{
  "num_hidden_layers": 19,
  "hidden_size": 640,
  "n_experts": 32,
  "experts_per_token": 4,
  "d_expert": 96,
  "d_shared_expert": 0,
  "hidden_act": "swiglu",
  "moe_layers": [1, 2, 3, 4, 5, 6, 7, 8, 9, 10, 11, 12, 13, 14, 15, 16, 17, 18],
  "router_score": "softmax",
  "normalize_top_k": false,
  "routed_scale": 2.83,
  "balance_loss": 0.00714,
  "balance_bias": false,
  "n_groups": 8,
  "groups_per_token": 4,
  "init_std_router": 0.0065,
  "lr_router": 0.000504,
  "vocab_size": 8192,
  "norm": "layernorm",
  "norm_eps": 1e-06,
  "tie_word_embeddings": true,
  "optimizer": "soap_variant",
  "learning_rate": 0.0131,
  "max_grad_norm": 1.0,
  "batch_tokens": 131072,
  "max_seq_len": 1536,
  "train_tokens": 465700000,
  "max_steps": 3554,
  "dataset": "wikipedia_en"
}
Below are experts of layer 6 (counted from 0) of a mixture-of-experts language model. Rows are named router (the router's row for the expert), gate (a neuron's input weights, with its number), up (a neuron's input weights, with its number), down (a neuron's output weights, with its number) and show model dimensions 480-559. Each number is 128 + 24 x the weight over its row's rms, rounded and kept within 0 to 255. Numbers have three digits each.
After each expert's rows: "comes before" lists some tokens at least twice as common just after its tokens as in all text. This comes from a sample of Wikipedia text that the model never trained on. Tokens count by the router's weight.

# expert 2
router:122151147157120122153146103156083116157145113111131146118128094112130093111110122115092116126109132126076128167129121125154166087125157120121110156153095138102089155146099111131098114098118102112119136098150105164153094137133139137150135177
gate0:118094139113089142121113138125112176132101160127100138097107145084140111124134126122128139153139146108164148119085106127161105140119102119070114149144144138112140134157124136071139110145095130112128110126140119148084133173140123118146140103
up0:147089131129135107120152155151124139165101137134125161109103119144075148135137158131126133110155114119149095136080129126206136135118125176159068163117122099104091109093131195153148135103086147090143164109124111165150122099131079126149086146
down0:133107133142109118106138188155153106140109164074138075150107126128161114154132102147106189151129129107151122117122126108147121111134132163100163145147131097154119136117132102065100112136139081157105123105087142164147111117113090137087144149
gate1:057147105127143136119103119118120114165164136123141123114148169164093114116117094125103131123132113131131106136135135136122166154105134136133134132108119120125132136113139158110163174171079108123153144127156120147129090147118145119134148151
up1:087181142133161074132105153142110122113142152133137112118126126126130123096123148171156157108148156156121118086139098142111112115149122131114117159149111081146146100165131142087086115150062132125147107149162135110107106118111129149149104161
down1:112115106108140139128159105103125168093107147154154108180131111142142115088152135168149103074129138136121129139160121119131157160161131131136147098079133088121121136077158137133125152105132144151144090092123128084148122128142140121161124162
gate2:153098107104138144147099126125161145152125106140125123109113130133087111115094135102134130168151122166128125128176151127110163102125105122133130099107140119106148122136140143092106123106123139145131119103139143104127147131140108097155127146
up2:138086116125095093143147095121152127098155174122143166151063105135124085154135148159087133150128140170154132128153170150123128155094147154177149088124125116069133104114060110126177123123133089142123103160105153094085120118164099120133151124
down2:127096110116134102136131112170158131139108132088088174107148119143157125117144087104126117097158149109147127141124123110090085109068137091144149142142171139119157155140136085137089145116108131118126158084112131107090164106080103122110151100
gate3:125170106107139153141130104079155120139131122132122143096117155121112114111125184091131116114126133126126107164107136090166127133119122130135079115132126100116136151118113109145171129139094117155076170134116158099131114101151159151145119133
up3:143098061080140153139135111127142137121172137083165134079102119140147124124142114093157113061148123112138146090168115148114110103092138151092068147176063115091180130126114109161108140141157144137096149147136101143117152143111116136166163114
down3:128132111115138120134109135124153149184138153181126144085113124152130137131137131151149117110173120119120110137151118107137095114144119123152103103102154096138112131143135106125107083091104151149118097108141176131128142124129128121162120147
gate4:089162080127129131124147114123136134116120125129119117156197089092171127094121135120123109130141085150098135118129118135169126144146172136153113101141139149058130120116091116107130150081129120098105119105100140144153126128132140085122112069
up4:075167135137156081161144058127136137138140108141118121121119161102139117139124118145141156108160103150092136113130135109158129133095099128126144182131157089097162116158140140125151158137121104115109104142102122140094133085146109145109155113
down4:111116097153176107128123105125103127136114152110134133114102166126111105132152129093106141092128134132136132077123140087113076156104134133079081067142133152130116086161155121178159103124117124107093151119120107137091156131123130139129124102
gate5:116084134186121095121121141122137168110055081107145132111124103136135115147125135138102107174182129127143110142091157134119122143160081095093122139123138089154133127120156118105135159099138120089155185128134105137099082124131103103136089107
up5:079120158127114187115119103096127102139127137148100121147118149088163120109145167130087096145142149148145147113128148132060112126124103142126121154110126168160143123119064123128100097152139145100165114149154120146131126142136167158088128134
down5:122113100137113139115124128121154098185121167159078120159115106153088104114180127114106152122134146132116099149158112130129106114099125116088082151161122117111161099149157139137140128146112148127107140134101131145132132104118124106117108096
gate6:111141179144158153121099105083192171111135102142147135115173168120164161098099115121117156127105118160106141086124122119104192102117143119122149129142103161106101126148116132149113161110146127081136124143099154129160142109133099176164172102
up6:143129122090100118125111122088141122144125146131120121106130094142157123070135138123126141112131112137114109123095145132139138115134172126114091122149127120089129132137072131178088120113147134152174104130101160146122141129162125132141128127
down6:122167158088153125146151112163092149160075089150116104138182162113137126122112135090137116100120148136087160117097122163127101159150130118134140087134135124117116130109153132122139106134163091118147126119094150109147121146149147106125171134
gate7:096122146098167108129122118132113144124125117147143142150097123087121137152141114120147129083118135112069121090135153121132172123115092132111137133077140178134120116127130134171120128148147127067158147134125118164159110121110124121158138115
up7:126114118100117150160133114098129138113114149114145092116164139132104100121090130108131126179146116128146148126100082101171110111125134123146140099108103134100112134105156126122117121110153142143086160155123127106126130187129141165090126107
down7:151133138118124122115126172187112108132145097120114162129138146119096103132095132175122096123165111114144069164144132152173123112145127179117078126144108137099131121107152121129081129137152127174114119167125165108082114152108134081147135124
comes before: "s", "\n", "0", "9", "t", "sion"

# expert 18
router:109098138138124137179127091137084095117155092206158097121142130097128124139132119151137157164146146108132099087143118133156110126122155099143166100163133138142115137108104119109166134104147139086140103117143094134107139150093110150174148136
gate0:137141130097139132158106108128136120161096158126101098107107127149111176092135168086095125101096129158124145155128084150145125118098094164113154073082123108108103153084108148160155068125110100105131157103109107119138202129109133165113130138
up0:081120107110101140122151145158090106182153149127178126114110081145139121106118134126098147136146111140114147106127130086140080114163155142124099134138147119130151108148104133150140148120114135101149172099122124131148125105155137126116147085
down0:113149133151133130148142148115136121130110134112085120151170172130155131103124116166137110125168098119142172125093130167130132136154113158134155200158142063113124128132124159110151112083101170153169134119141119144104156121143164105163139097
gate1:163114163135113133113127097133097117098116123074145139116158141175151120110118092155102089135125114094168134207146115140148130127149144139124104094153117175102132116145124148115105135163140152102119179115109130072117113116163126127097099102
up1:147081114139093121136124106118144125185140154067117136122118140112157156157101126131119115118110164169152118123165151107126106118111104130101122150095135125133102127113198114140117140106103155146129124109133136120107141136133109118177163148
down1:147115134115081111131143114127112100127125102178124147136161162142140131164177117156137082100140143140157128137171108109091189086111105126107101131168171140106161116107124095132121134165114142110084110135115120162111122147152129085132147115
gate2:092187129174116135151123147101154146159149161154126156102132133148141143105145198157134092120093120150150169112138147118126116117139125151079138089074111160113139124164113140150144105160113120118137128106116098152090151145139143135137142133
up2:132103168114157139113131163073121119156101142153146156150120136132104111155116112114145130093139132155149146123104138108145123133123121107168129134150119133166150150144165110149140108133127131157087127131173106162138110155152124107095112149
down2:112132117125113115072097129144168117136111155171098128124098157129113131163099135165150127138144175101136145143125151111118130115128134088134120143112125105123110073161100114175185164129133079103136091157149098171149091141149143139148128136
gate3:116130130194146130138141140114159093116160154115112142080158125116097134104156150184112179090146139163131119101145131129142137132160125118134155108122160157110098062116064136113132153129177176105116166148123148155103107148116113138150081112
up3:094179159152114159112151149133112118140123124135111120141128144146148113132124177145115120152127154108155157117119107120146112106166119060103135111156119162128108086140123060103205104083163157113113168172156128157101138128144179110157136100
down3:112125124082114101149095153151098109120184134102174127146128132140111097147122158029117115177104109111093142136148140119122113147146148122133167142148142100092098121125124168105105120163122130123168134133164086121146144112130109162145125138
gate4:134149098151121114130091140087174113138114089146136164138137096140146134123085143095106136136096128143122163144091119105112166121132103137136142144145137099132094131119124112143144137170128102168142106143141108121131123096097130114125157139
up4:088124171086139154105165143150155119137114116113137082125126133092075171118138093127111145113134144150129117148100154119125106145139156136121140121132134100149149114140099084160162135139065159113103113187123162157092139127150157121142107125
down4:155090154117129153118087174132131131139109107140156099130136149118139124079140114119085117147123124156151136178062129144129085150132127151097102133141131155084179127161104122170140157101120157179129122148162108121141088114133127109090133097
gate5:182134126062158114124115148119107164117152095171146153143136111134140107103166087100101161081133129108120120155094115135174132152112128114152166099124124126152158122112151144146179065155162119112126108132125141173137135179143110137115158118
up5:098137135171147101165134157114153102094082101146127087102164136119087134108084161119124130123152118120124141119154126137088148094159100125135095139121134158104079158132092096134103111100121175106095139144114143086113117131152133112078109152
down5:141087183096155127071120090126134171141137102152101116112141134140168103099104118141097113127095085164090148109168124155109100112108128136129169175116130129106098126146113126157153105169140116110122092116151062123163100142114110172108109115
gate6:114118092090126140152092139148096105129136135137110141154136114113146178119149129096147075115173141079143154115134109149153136076182154110132126113135092098125082123154156063108134146151130117103172106104119107155101130116152115122096166117
up6:117110182108135103114143192144127095115181150129141108165155142125119142110126155172168167118180134122114177139101129125131106074134080134112105133156128163110105156118103132079225123156122099098161123141159101095127130160142080143133109102
down6:157115135158104120150128114096103144149125115125134116119112157106162148111143179144086126115131139131088146125101108106121123154120129105079111157100157140124084114169098085120171157129103158120159108175120138070149154109101091113094115129
gate7:090152129135122126119096160119183127119171124116115107113078148096138123083114107099124172133108119126145159098139107158125110069118132108151088136111148108115129165091142149133146155117177148128136153116117107156091126137143127132109132133
up7:145105164103141111116141081119079157087086099123115178143117128150129136125173130141123150108093128181145082139123117120157127124164134134135120130128126116148090132101127150155152145109141139108114126116129098105131153150122103135149087130
down7:135120111140117085113154170131105158088089120098147148164104138165119162137125137143121092152108105142140160130129132093129160135095112104167117117101119090138087166106089125146119107106117133161134130169129159139119108112126118121127127130
comes before: "0", "1", "2", "5", "4", "9"

# expert 31
router:115130137097136100150135136126118154125080125121140143121174113113130115152135113133100118102122123147097140113147144097142124153112171119129102128125131159088130102102148119129149154134136109142088114139110112074106119095110102151117099142
gate0:130113124132126111153145136131127130141140099144091147099152091139144109128141147133144136129136144137139153129105099109150108104095128118095107147123077112097126107121144120084111085110132124145140101150165158125192130118133118149110142122
up0:125151125141128112102136138115135133161123126128103109168098156106092132118122161149153078131138091157103134145098131149119186143116074140137130163125161122199114142097073126175117142161138147131142139178110122079152109156106101139121132124
down0:158122104124129115120083146135107182116096141094142082140066141153063171156109119132128102130111176161157151168097128181130130128116131141133109113132151156146124134108093123177134186136099112098130138103124122142101114108148118143170160127
gate1:118123123129163140127147139096139143134128107088099138098174135119151146115093146176079133178099122149136158143147137096131142139161128104153107121092146141182120150108139095116157154201136139109153100151097142167192132087116158100137137126
up1:093125085155116125096152146150120135146137125118129146112107133093099122135110145132113099153124126166139140143121127135139105077110143187108108144144152085068105146166145150135097125131122104117141141118107138115125133121121161151101151116
down1:092112096104123156120101116110035167125179104119180139100156094143122126134097177149156143099133120144096103093161132136168113149136107084130110096104158124093125163127113094145170172172178169101127103133138150128144144121166118136100114107
gate2:121157114146113118111088134116151132123131136131105178105120126081088162106124088154070102158116079125163113136139134133103130123128103140109181176091135126147067109114119186173129127099142109125093141111118112123157172104112135132101170142
up2:112090089144162150118135120138190112102128151125058155117104145121154116131085136151062161107135129162171130116147088094191101135133098132126080123124176120113125125108116146139131108129138178175111155131129092129124138108139114106149101079
down2:136137096092181130171109113146108126120154146156131141168110095143145094142123100152087129124129146118098154154127097162153143135112107124114104128193121145143119124156140141063141144143156144100144131107114075112139140119140124131110101130
gate3:134133127101142049102112117100119141152127145154127129089166128145130114104112126139150138094131143162124057117114140147117124084162112133145175127136143111132131070126138124098116130131130156102161099130142153150152092117098154125095132130
up3:150145145132147087161133090117135122066106105105092160120174097138138118138149177104099112099099169133135149123096110139181159124123117109120163111062134081160135070094110131132154130118110088101118088125157115120150157140161147090100130129
down3:123125145094109134145109100145095141103103126086130154076086108167128133135101150108081129112138165138098143096133146112102147132114085138117125152134137140112090087127118150110097156147093124125124151138107117163102149117128167154152058124
gate4:115087136179120133146155130146114156100124091123149111108132080138119127098124117174143118150132091158093115125134140145125148116159159108142140118137094180076124109123116100202096106148141133111148097167165142135064154135118144125124139103
up4:102130128112098159070114151161140131180201108118135153162139176102135173183090153111112118139125165162136111127126107162120089094136107125116126137141109084126128141141144155153086130094168088125090174134104120121119112115119106095135138123
down4:147130120156151146087135105099105136137133128142136131137107121161108117100113161143172098121180095085158146107104126088119165126146142101134148116127087114096080132130187099095156116124063141097144155119101122116125128120159124098101157129
gate5:128176115121116133149163159114170133121138119094100120115123088123102123163152182089106120155104160133099106115086140119117139127157181153114153138106136121155139180155141121168126090123119146155147117130179096128130127132103147147136142121
up5:136122178126132101145162100106112113148132148150134132110131123146109131166124107142111178152119153100135123108162148149127090123081099144110108110151115192102135165130136160120142141145139121098148139136122147116127150122147139104133130151
down5:122120111169113146127125120125159147092116180146075135144130100100109091144152183181140118120117138104133159136156132162127114110093131123137171149168090105120085130147107123148126106123154103165140135082154110117147156134103159098106104164
gate6:089111157136135116115134126118118084135133108128119142118117154146144112121115157129126125093108151125163100138100095187090135144127167120145112129098137119131129106096142112104146162095082137152139138140125158121136138122120135091077165155
up6:131066112156142150138152101144108151102141124086089125100115120129128145102145130137148128140116175130146131151121098181105165131138117149142135155147129097092114165113131115108144122121155120145115092101119091107131117139149119104140115093
down6:153110128143145146141127122154094146132156143072101101113094122080192140141146113126135134111127148160173125110209115194148137160140132154159086131136121094132155123147150123147116134126125102147150117103155128091138121137124129095124114121
gate7:084131174111097145110125125099084173131135095148150095149169106082115173120132110171147119136128105162073131126134132097134097120156102136104129104142130136185154121092123149152128130107154113112107164108124129106143142138139129090178098117
up7:115101133133079106081102101128126111111115096112150104110168112134126104101132160122111106125127138137115136144087108132117103147111074166160151124152090157098116117078143124128136164148131145126122105129131106098083138119122134136109109104
down7:077120154159150127130107186106121144121146152135106132109161155101133108119126145164166133109128114081140089156121119113115093154138141122116168081129130122164105109109062086120161106129096118150142134109094127129129087146133134159137084131
comes before: "1", "2", "3", "up", "S", "based"

# expert 9
router:102177109117124143110133126093182109129139138126126124129143140132168119131150144139104101150106141110114158104087142088137178098093084105157109122145104122102138130123127105094153083155146104129094119074084146100164163084157143108093117126
gate0:090144108145171108131134131153140095130145082131074129098120117126158135092143099101085110121161115146142166138108160128117153139161120102104105118129059162138125121078064143166118094145129136140144188122082146141156127149153157147087075126
up0:174126120123091160151121143125161116137157104091085134126155142104173178132178109125114137139132152116121189167160164117155171146160107145135121093120117128117145144111131106174127137117098136144107136129132121140095118074094086142152120134
down0:114154149166104158116144118077118082132152153136090137141179110125132126128127153117108143104120086106143128148155138092112160135122149149144096116135100080122136170110132142111117165154125150156122132101117126121108102122116115133124157129
gate1:128143155103107145139100126136125118109124097104137106116156095162129131062123112087118087121128146113141116105106147113137161151094124112096176122162102131115142097118086123121134179136156133096128107152142124122112105109089174126075128149
up1:133164090139165067103113145124101103119164125128113148143118092138103172114131163163106150151148147161119107158130136090143135117141112112129105143123166071115137136122165149109102143123139105144097173142107109111068112156115127124144090143
down1:104145122126157104144133144135180165138131137140106117136116139132080138143163115163163107110128078084149082131166101115127153144111149135181130124108086105136177103142113160140154119163128170121097092105153155121102167157111086138123147085
gate2:135116155119139136117127155106093142115160166147136106146127173109111079135137161161100084087134129139107125122076123102153170179146127135121149122122117126135135124098053117127119124147125138133132124121136103183110149123163172106111142156
up2:139129130134108190161128165148139099151097104136173145130167109145179126130141121128112107171150143150165155104128092096134146143090131136168112124134154132142134156129134163118140107100147145112152105117175175123159090100159146103152138131
down2:152081160111141144112164149108160106133120135115123112084087120082104087089139134128100123139114117145120144122103094151101102116142100126099161113117129141118118105134105162072090117143066157118136105156150128170088134109127098102129151102
gate3:146120099118145138158153123127140116131096092120120137159102134127166146111178102069116133127129134163132168167091141117108146140126145137170114122132146145148112131167109067155114109139082140140125130165162105151114134131111105104130187137
up3:085126078107118114148114127151126149157122115153124151162125114161127128158110128147130176115085117123124060114150145122140134142115155152110139135150057109118101117189097096124168136154169122094110125117161120126112120143107154084151129164
down3:127083131091194092139120089152132182112136129124154146127114114147086135130078137140132121139156136118148133136149146159162116135091156144147096096182105134118184128137144154155147149131087101151111158095156113095125107127115093093095114135
gate4:099110084161109123137112131141114125131130120085116128122136128146106102134143101109128129142163151107109154076159139107151104189159109158152144122147128115112118080142123095130123134153142149130106148129155100168142117106112104136174112147
up4:160129172149118131113169107144096119146072091073210111142140120110137080123149155144103134080137119121145104135156103150114193107100111124126166096149162143105114080109127093172151141102103117080141118134112113111130142125102163125143140106
down4:150130162160130107101115094151137156090136140110157085188111150121139161108118179103116124126130075144146162121093143144121125098100090140117139123144125152147142152131134120107122131075105115128149167095137130107146100120119127118101152133
gate5:131142100132111153150108121114127110134121115104116103107119169140113158137044136127138156164130094109110119133137135149128109159166106156117137122095151165144091100137137134127123125168141138106173138120109123113102139074079160117113111103
up5:142114092104071154120131129108151119108158126117145123121111145146113147143133143097123164130081156082075107125121133135166140143138095124099128119137157149143105118139138121108150118148146130122170152147129136159099120134148074148173133126
down5:127135091124078170120204139160161099136110134113134153097157140156141152116108145141113125146116150093108127103084151150161108128083130138164135146097129140145153113132125143131139128132103121087135097094115088146104171132103118143158090111
gate6:092126123131152098159141145160135117162150174149125150098134135115114130129115115114102098144169117130081140099126105154108104153124100110093130119134158125134140107128104120098114152126134174127128147143139155111117126097115178087103137157
up6:112148084139080108093116108108136103137146124109147164128096121164140127121123139110101120156145103123105163166119146098145122100126110138153163124120159089125120076124113144153111112158144157142125087172170134150126115103157088101138124151
down6:138148108151097129114115104143147113177115110106120076132154122124134121153102137076117115145153097126121125132108110127143136132081117107121147145115122150125150117152091124111160104106089128138144164141157136121158173095123137101128134144
gate7:073145139149089135089154139126115128148121091100138142097159130123109106098110129136176083161120116122176103173115131126158091101145099161181119147150135083100124151129122124091110170142156147089108149100133131109095158153162152160112139170
up7:132133115133138140092140132077133133104147100116092122073148153148129111146105134073142143160116114126142122135117101142101112101097169161139102151100147152101100094112141154129162158158133121131124101101096116146134088112131163118094141116
down7:062112141113101148076111116144133112171180110120138122101160166102118109116117133167153132141134129152148147130110098160142101125133135136135120132126140125124087098085109165169122116116138090128176157136141117142093135119104083142136083123
comes before: "\n", " The", " In", " He", " It", "The"

# expert 10
router:056131161109116113145148049153121138123134122109146126063132141150122107110127142126103115160136161116098116128114135149170154072148128109136074102128138134120121127133138123112137099108125146115121117113149125129083153138137104120163123118
gate0:151106128115120099120119143133147120125126117110139160160159098138130165130083148132113113083142132107104151133121160083104134146167109164152099146122115135140111144138149122176149127141127141111133152124137100131106095130134136189112114162
up0:129126117082121143109146146135151130120125117138112157098168103118153106120161121156155116134114125158100149092104115114095129088156110176124118085128118111113133123157116125169141158162095137097097148147131139124101124113125139103092129172
down0:137105173088132113121099182132144143129154133126135155152147132084126137113175138122119096121129097105119114057135170118127146109156174133139129124161117160140121103121142127109172135162089120163135132132148125104162114118113163140146098151
gate1:150117141129165116115119075132190116118195074167147120154158083111097116093150103111110118153125154158142131162145149144130110132101125107114116115097122111090135123089127108100093112116160114120133125103117138149113127098153113112180114110
up1:150127084118113146108127159159143146125098141114151121119124091121148130123103116156121109117129151150072096150150105147116121107147133131126096144137201154118133180147177184132127104135152105160148121157153131131144138144086157141154157112
down1:102102108120111138117150125104166070165126174168131117157139118122114121141121115136101162091117155088128127136142097117101099123129145159052124131115088149120131149167136115129137128118129139096162136110169147153175141127141108069095154127
gate2:087132102132116112106129142137116098134171128098139129153069127097118172091104103119182132126144134123101148148158126131137139116078124167160141113110110144139131162141124112103141134133094134096113124137093110116111111148132100118130141152
up2:104127159172168124141189122165110151156117136111116082120127150147069123158115100131082135131143141106142133163163152153150094127125097128111110132108119129112151148142142135119161151114164109122094155156111138099087115121129100152084101119
down2:096136121088109147134139110132126140139114093119152120179104109185083116098101163124107151113134130114131149184141121101103141110135129117120135136113129111128125144127182107107130133131164140071130093118139095114099129150143173112134086130
gate3:122135158166152123152143130125170166123142142097144144118092122137127153143145135142120139114120122125109120135117164127076102128138118141140125101055095088129091129106152120125123121125128143086095101096128104166140121075107118144151126087
up3:125164144139138133137180135113112129147133134096137164106133144131143120105165101142133163163159190114114145133125149142108118152138121132161161116116111139153106094109140126104083098132083106121093155111131111157117103148088121158130150089
down3:099135110132141157166098120041095162114144091119111137086100128109150122154130116107121129121101148150133095123123130157137132121101134098129158103175120078107131107146116160099113133175170115120086128051166183113096112146128115119113133174
gate4:154094110122149159136164157125097134141128145116138107160104122125136139146071126106097116097073173141161129129158149172169134148124100103112147091143153155120105153134167106173144119116126106124107100100153176126157101120087129142150157107
up4:123085129133145115129116072158096152119141135069125079131068128095153141172154128147061133079151131123137131102169111102136121141117113094130167120150165167119105123143149160139110136104152109116112115146138127095142134103137132120125129158
down4:110125119099135102143107136144146145118105123111159083142072094132101127122104131105087108122127171092145123101177137132106077104082116136144109111070134136092118114134136133129120127115184121126135158122159123086166119083120122125163107141
gate5:136114149123075070137095141114134186136155119129124083124138112101129180108148132144138118114092156085164163144125111177093129173125160151144136094125154116089105123138153130088141086124138128128106149138165148127123116138123123162160165121
up5:075162150139124115091184137098089076124114106140114182123055105106135161127152110115133150110124168142108143137104114150140138125125109089087102106146133174113120167165105133121139119130092108152162124149125124129158109078152136123110096164
down5:156157142115135141136106137098104130061107088100142119115110157113123190079105086098111102151115064123116187153140166090127161112146128126122156131144134158105120120114121111171134133087139122148178089110074121156133097106110147110168102108
gate6:139101161109121106111135110109149135125147129111100162146075135086124120122133162102149159181128107125127109134134138105114149141113137143126148164142184196159153113149141149133099130162124129118151140119139131173135130134116139174163117118
up6:137145127116083151112139130142121109139154107100140134117061141113086112139137108131110151126087136119136152084117129112138155128131094134098160132126129139120141134106097156151137102137117106123125161129146115110109119178119095077120151147
down6:106126154156124121147185098082074126096125098098127153102113132109145154142091111109134140159079125137091118119121112117110122167134117118157084136148142167168118140114127124202092170151104156117156165083149136093112086098121088095108110150
gate7:156154116131137161069116161106129139125150153128149071128126115102169101141117100115138093160106105114156109107132141151141118103146150151142112130103112079062140148172077133114080154171131100131110135155159129157132131117134135126118111127
up7:135125121121156109108120122138118113091136152093108115137143093163168147127165136109133118095144140071098097117127145178138104098107121121149089182149124163093124147109104132141164151142125116078100137141143151109124130139109145129153105154
down7:139139126126142111118114098126165149124149140110087136133133135119162137137147142128121133128119119061089122097086085105150118168095156099156118112117142097137128117113123149092145099130093114157125156128144078101126104161097153166142137150
comes before: "\n", " The", " In", " He", " It", "=="

# expert 3
router:110159093112127095128138149128121088099124128112127095102167141121119073151141140127157132126151136153146110137156131135143167086174121117140156101150151146151104151146114146126122108155112163134165126108108135089140149125108119147166112176
gate0:146123108142165113107128140152134094141101100142139133085143167076099134145137113116116124140110097125102102106141154122181111145159103166123138138146115132107150144129118088161090147134132122140130163123082084152091081122114148095155131125
up0:129119150142062133126125106147139103109156146141132141170102128118139143104133126124165157122128148101132178138091123147119121131136136145135141171118153122099085116130145121103147098142111136160127112151166127123136100129165103129070123127
down0:176117127157131130099108107062121133165122100146126063104128132107132125105144113149143109102108133118181130136139150134145122156141137099144111081110102160126124165171136148113112144148141159149137149141118137127108128131142098142179091083
gate1:109151141151055082134116085102143136141142152156126159119119114112092158108106118095129132155098127183124140110147141097134164159084090114153129113148116099124141105115113089118122143151132121189104137116115110101126142129140110152132111091
up1:154112119126149099119123124101120110144137156138107106137160100103121110122105119130117152148144116161129186081120107135119122117117100124141138101129053114123158162103176148131154145166138081151142151145150108134124101109091173097101073160
down1:086110145100131114132106137190116184140135111123130126118149133126126116115158128104124156113142108120125124097080133116084106125133137108129107122091148131176146127128126120144131150104131162114146162113150127150137093175149126168155157189
gate2:165146128135106159157113184116144134100148115158109111107120123154121144120158133104157169103129114143159168115095112162118116132099128117159120127126161112116078138111090130148132134146071085146106142152142139116126142120160115120149140149
up2:145151138129101095096090131139131101121115106144136136098160106116138123134146131151124108154158126170124108190120168113127120102111155108127172098070135134096134150172113178125131111109154155146123130107137146134109113130094147122129067142
down2:149119153116186141129125123162113127117087101107110141079108149088117145178145123169107145135131136116114101110111103132152105138128142156093122090095114131144108151132070127144135158168099128123111131134099133107110139140096109139098110115
gate3:112149098157098156122150110131167134147152149107112078095126128139200136134125115071144105106141127145124159153135131132137130100149118141115117108127092133133138155125121130095158160124096169123124133117109098107172126145096163126139138105
up3:115137144148093151133145161109185142164136147081147088139092151113114154141125136101138138117112137111180120126130144135146129095103182145153088134142099102123134132163134105143144110124126130143160099078162093099135140163122123147102182134
down3:099142159140118139148095175172168116159136182128161088141147125114158118129147137102126103090100120105113124140163098101113122112127169107140114088131133129139138166127147172129122121146103161150154163107127075164147129128090137141133154138
gate4:104134104140094127150149165112150119153137117156118127126126149121102098124100119087132151190113095108157124164108092118120130103146149156120119119128134129127101117142166159090105149143142183114126131150108121115143131113094130120115134113
up4:169145127136058109120118110125127109161142145115129122126127135149139115105126123087105153134188105121094105149137112122097128096111131130106130115135172114092146111127150172111122152168147096147111119170114113136161192127192119142128141184
down4:137147142103128118151108116110113152154115128126110164197147124105123090090125143187111137090144133099104137121134142139122163093143148136144084119119115157088110111124110128104098138121109164151133134159157115137125117087137123133118090149
gate5:093159144115161131127180102091076139089148135105195101128184113155110173148104133125100122144184093144080114063127136099143131113156150140118110152115128143101132150139119121135107148105124124095115139114148099154111110087183141121131165090
up5:110143083118099154141161149094160141074114112146167089122141157134142101123114095107149076083073094116112134087111138143104113090120150125174130083132143091103079118087089109150123145106155150100144152144102124110119085087096106108115123130
down5:118123111145141172149165163133139131113158113105115123120094140172093118117113174119172097134120133132115132120103152145114140097164135142135168130133115158151139119164153097110136166104126128106150154138137154095173163147141158088121114086
gate6:145124131131115134153104131115129145144142144186133114120115137131114167133126114152130133104118123136150113157118122152103140107178064058126145136143139112128122150138130140148135147127169097155105119157089124142183171127115116139115108134
up6:134124138146108134125122114165119161126114142091133146115120114179155120123103148145090120148137127176145125136147146086079089144143121161133128142100102087131120125145091162126113150135122119123130147096106124121094108111145112147086137123
down6:136154100124096146172106138102100160131102129108137109134125169142150130144108131151108161104145169092140112125119144133126134144121131151176143122170144070142145128153111132104157157100058135107109140098117095145058074107132124116114138132
gate7:112141083128141154092147138161143141158156148147114153116178147095140146127099134154184149124137103159122118114143132129121136114123125139142149105119150141173108106116079128144117147210129142162153137132110112118149128096113139173129101084
up7:144141131082102102143149168095126164118069107103137127141130161116131115142157132149133119132136119140119139124122160140147145088116123083131116105117142111130166132135133116143139130119132121138152066150170114098117152109150143135123099139
down7:143103112090092101145168128117103136132150115104123127139163139109120102111167146078101101157158142171120156183091151161114158168163157096157088082143146144121098110150160113153130141144124088137170122139151150069145143107098138139136052158
comes before: "|", "-", "\n", "==", "The", "==="